config.toml
experts_per_token = 4
d_shared_expert = 512
moe_layers = [1, 2, 3, 4, 5, 6, 7, 8, 9, 10, 11, 12, 13]
router_score = "sigmoid"
balance_loss = 0.000735
balance_bias = true
num_key_value_heads = 12
rope_theta = 10000.0
attn_scale = 0.125
beta1 = 0.9
max_grad_norm = 0.5
warmup_steps = 200
max_seq_len = 1024
doc_mask = true
dataset = "wikipedia_en"
Below are experts of layer 10 (counted from 0) of a mixture-of-experts language model. Rows are named router (the router's row for the expert), down (a neuron's output weights, with its number) and show model dimensions 624-671. Each number is 200 + 40 x the weight over its row's rms, rounded and kept within 0 to 999.
Before each expert's rows: a language model's description of what the expert responds to. This comes from a sample of Wikipedia text that the model never trained on.

# expert 5
Description: Predicate after copula
router,119,190,218,177,234,194,221,213,193,216,254,183,217,240,225,265,158,195,247,147,178,97,176,258,161,193,215,186,280,166,159,235,217,202,207,214,182,232,206,183,183,209,201,187,161,255,179,250
down0,192,159,191,230,158,171,160,214,214,109,234,135,204,170,258,146,191,169,153,180,195,234,249,152,214,258,226,181,228,181,203,196,212,232,236,227,248,267,215,214,169,199,209,234,205,151,154,209
down1,158,243,238,216,181,214,214,172,221,183,261,146,138,245,166,125,296,162,152,153,179,215,232,195,132,176,246,197,221,162,154,173,189,201,252,233,181,218,198,213,205,176,247,163,204,202,170,184
down2,106,196,145,150,219,217,262,192,201,186,220,181,160,212,215,246,197,145,236,273,255,217,178,184,215,117,235,187,222,192,200,193,165,249,148,112,202,151,104,202,169,241,230,209,211,250,235,156
down3,196,257,236,156,183,233,192,192,188,184,147,175,216,116,149,201,158,200,225,235,203,195,231,183,182,111,278,272,144,160,156,236,180,88,193,245,206,193,177,155,202,229,174,175,204,201,84,139
down4,195,194,207,199,281,226,145,202,294,145,245,208,247,178,188,242,198,225,175,195,224,126,120,206,221,174,162,162,196,174,186,150,240,182,142,195,234,169,167,151,81,150,255,175,225,232,166,130
down5,251,165,176,243,220,182,213,124,131,178,222,211,186,284,207,226,247,166,189,141,223,184,224,216,222,250,215,168,133,194,194,213,185,237,213,173,239,224,179,168,238,179,257,133,212,203,222,109
down6,202,229,230,103,169,155,189,201,196,243,267,174,222,183,195,140,223,210,207,179,161,205,208,201,185,249,195,202,211,164,169,204,198,122,182,192,220,240,209,147,227,183,206,177,114,188,201,275
down7,176,231,191,163,193,196,150,211,222,140,216,222,133,226,129,203,189,190,237,131,194,218,270,187,161,226,169,206,212,234,183,164,255,248,175,184,125,150,230,173,233,254,189,170,204,150,168,77
down8,182,223,257,233,101,153,190,244,133,204,204,183,234,204,210,156,202,186,133,204,143,184,235,219,226,151,263,189,165,161,205,207,179,195,170,215,192,236,213,205,183,215,159,169,153,150,172,199

# expert 8
Description: Country and place names
router,145,202,245,288,141,184,184,226,215,225,194,214,195,229,207,195,228,247,227,227,159,203,162,208,162,143,234,286,223,192,211,169,146,131,253,229,134,202,149,165,217,209,196,260,144,216,288,182
down0,201,202,233,189,190,240,172,238,195,184,260,224,186,193,267,235,189,206,170,179,199,176,231,196,123,271,244,211,281,232,219,200,179,209,205,215,259,218,183,162,147,205,250,164,279,186,192,175
down1,120,177,204,265,251,193,232,243,249,170,199,126,185,187,233,203,239,245,180,220,268,187,195,210,160,196,178,244,197,268,177,233,231,207,216,199,185,196,180,152,221,190,164,264,154,199,217,131
down2,228,173,222,205,224,174,159,209,154,260,146,204,266,219,180,185,233,196,175,207,198,209,243,270,249,137,225,186,210,242,304,232,165,211,223,233,171,202,219,246,161,225,169,156,248,165,195,194
down3,251,199,191,222,229,217,166,147,224,163,128,193,195,219,217,185,258,213,179,169,194,151,155,262,236,102,243,253,219,231,175,213,239,176,162,182,225,128,123,170,204,177,210,175,170,181,179,162
down4,212,214,211,224,215,172,274,225,203,233,203,151,167,181,206,184,235,162,184,220,162,150,254,173,178,136,217,222,245,140,187,197,184,227,170,202,158,184,135,217,193,156,230,206,213,165,206,148
down5,197,191,142,162,191,171,190,245,170,169,230,155,211,251,118,291,197,211,167,181,224,205,182,149,172,149,179,161,126,238,246,182,195,161,175,224,177,239,208,153,200,176,224,151,248,198,126,180
down6,157,213,206,130,250,169,189,218,218,188,230,188,202,129,198,231,175,191,230,244,189,189,192,155,190,175,209,168,232,202,210,188,254,192,198,162,176,238,300,208,118,241,143,203,260,199,162,194
down7,211,267,220,223,181,189,198,175,267,185,225,221,202,154,244,227,201,259,212,277,199,179,118,226,310,213,242,238,223,147,208,215,170,272,248,133,149,208,235,211,256,143,197,154,242,163,174,251
down8,199,169,242,187,186,236,171,216,228,168,219,126,238,298,193,196,198,242,173,186,225,174,190,192,136,192,234,211,150,116,182,251,195,205,185,149,198,183,158,277,306,185,201,179,160,141,199,267

# expert 56
Description: Word completions before cell end
router,185,157,253,225,193,174,294,231,163,214,261,261,231,250,147,199,192,206,166,180,178,217,119,230,202,156,256,285,224,259,235,200,198,137,241,166,182,222,187,216,197,187,169,252,192,199,268,123
down0,190,245,177,213,158,187,204,223,204,261,198,194,186,242,223,186,228,281,170,139,183,174,241,200,223,193,252,260,191,97,260,179,221,182,167,193,178,159,182,201,166,217,180,269,230,209,193,183
down1,211,134,179,271,245,292,222,213,182,182,284,211,199,208,102,190,130,224,212,187,221,200,149,224,200,139,229,142,133,159,202,135,149,239,217,207,199,203,193,156,135,180,187,180,203,217,190,216
down2,263,188,207,224,236,258,239,245,133,199,217,193,164,214,153,235,218,203,148,241,240,201,260,204,224,167,213,207,180,196,240,197,227,207,172,142,209,220,217,189,199,206,249,191,219,170,211,162
down3,195,194,249,238,159,121,271,167,196,172,257,196,184,217,308,161,201,152,129,181,181,176,186,191,242,191,190,240,175,188,233,250,218,197,234,249,226,210,204,208,172,224,256,251,153,162,132,155
down4,234,241,228,196,212,218,230,218,222,186,143,255,183,259,221,268,244,202,185,190,205,177,135,230,132,180,153,253,215,150,219,151,127,193,229,114,198,272,158,279,273,254,141,224,218,210,245,188
down5,243,126,267,242,158,160,191,166,91,186,191,171,195,172,245,159,222,234,253,172,240,200,175,160,224,222,190,289,217,110,154,223,211,123,106,162,180,83,237,235,153,127,237,251,205,233,248,284
down6,193,211,197,201,149,269,218,156,181,194,213,197,219,218,198,255,230,208,218,227,112,215,196,256,231,200,177,261,155,175,181,324,237,198,215,164,241,234,157,181,262,221,253,272,241,205,182,179
down7,194,229,173,266,228,172,279,153,155,246,210,249,238,247,208,149,234,253,204,200,228,207,290,169,197,219,219,248,154,189,198,216,211,183,197,135,136,171,231,285,215,214,155,200,174,154,162,140
down8,270,180,242,133,207,206,199,237,205,211,161,263,224,153,324,178,214,156,148,170,216,237,127,123,111,200,213,234,224,241,285,237,191,170,213,230,267,173,226,187,204,209,171,213,226,153,193,173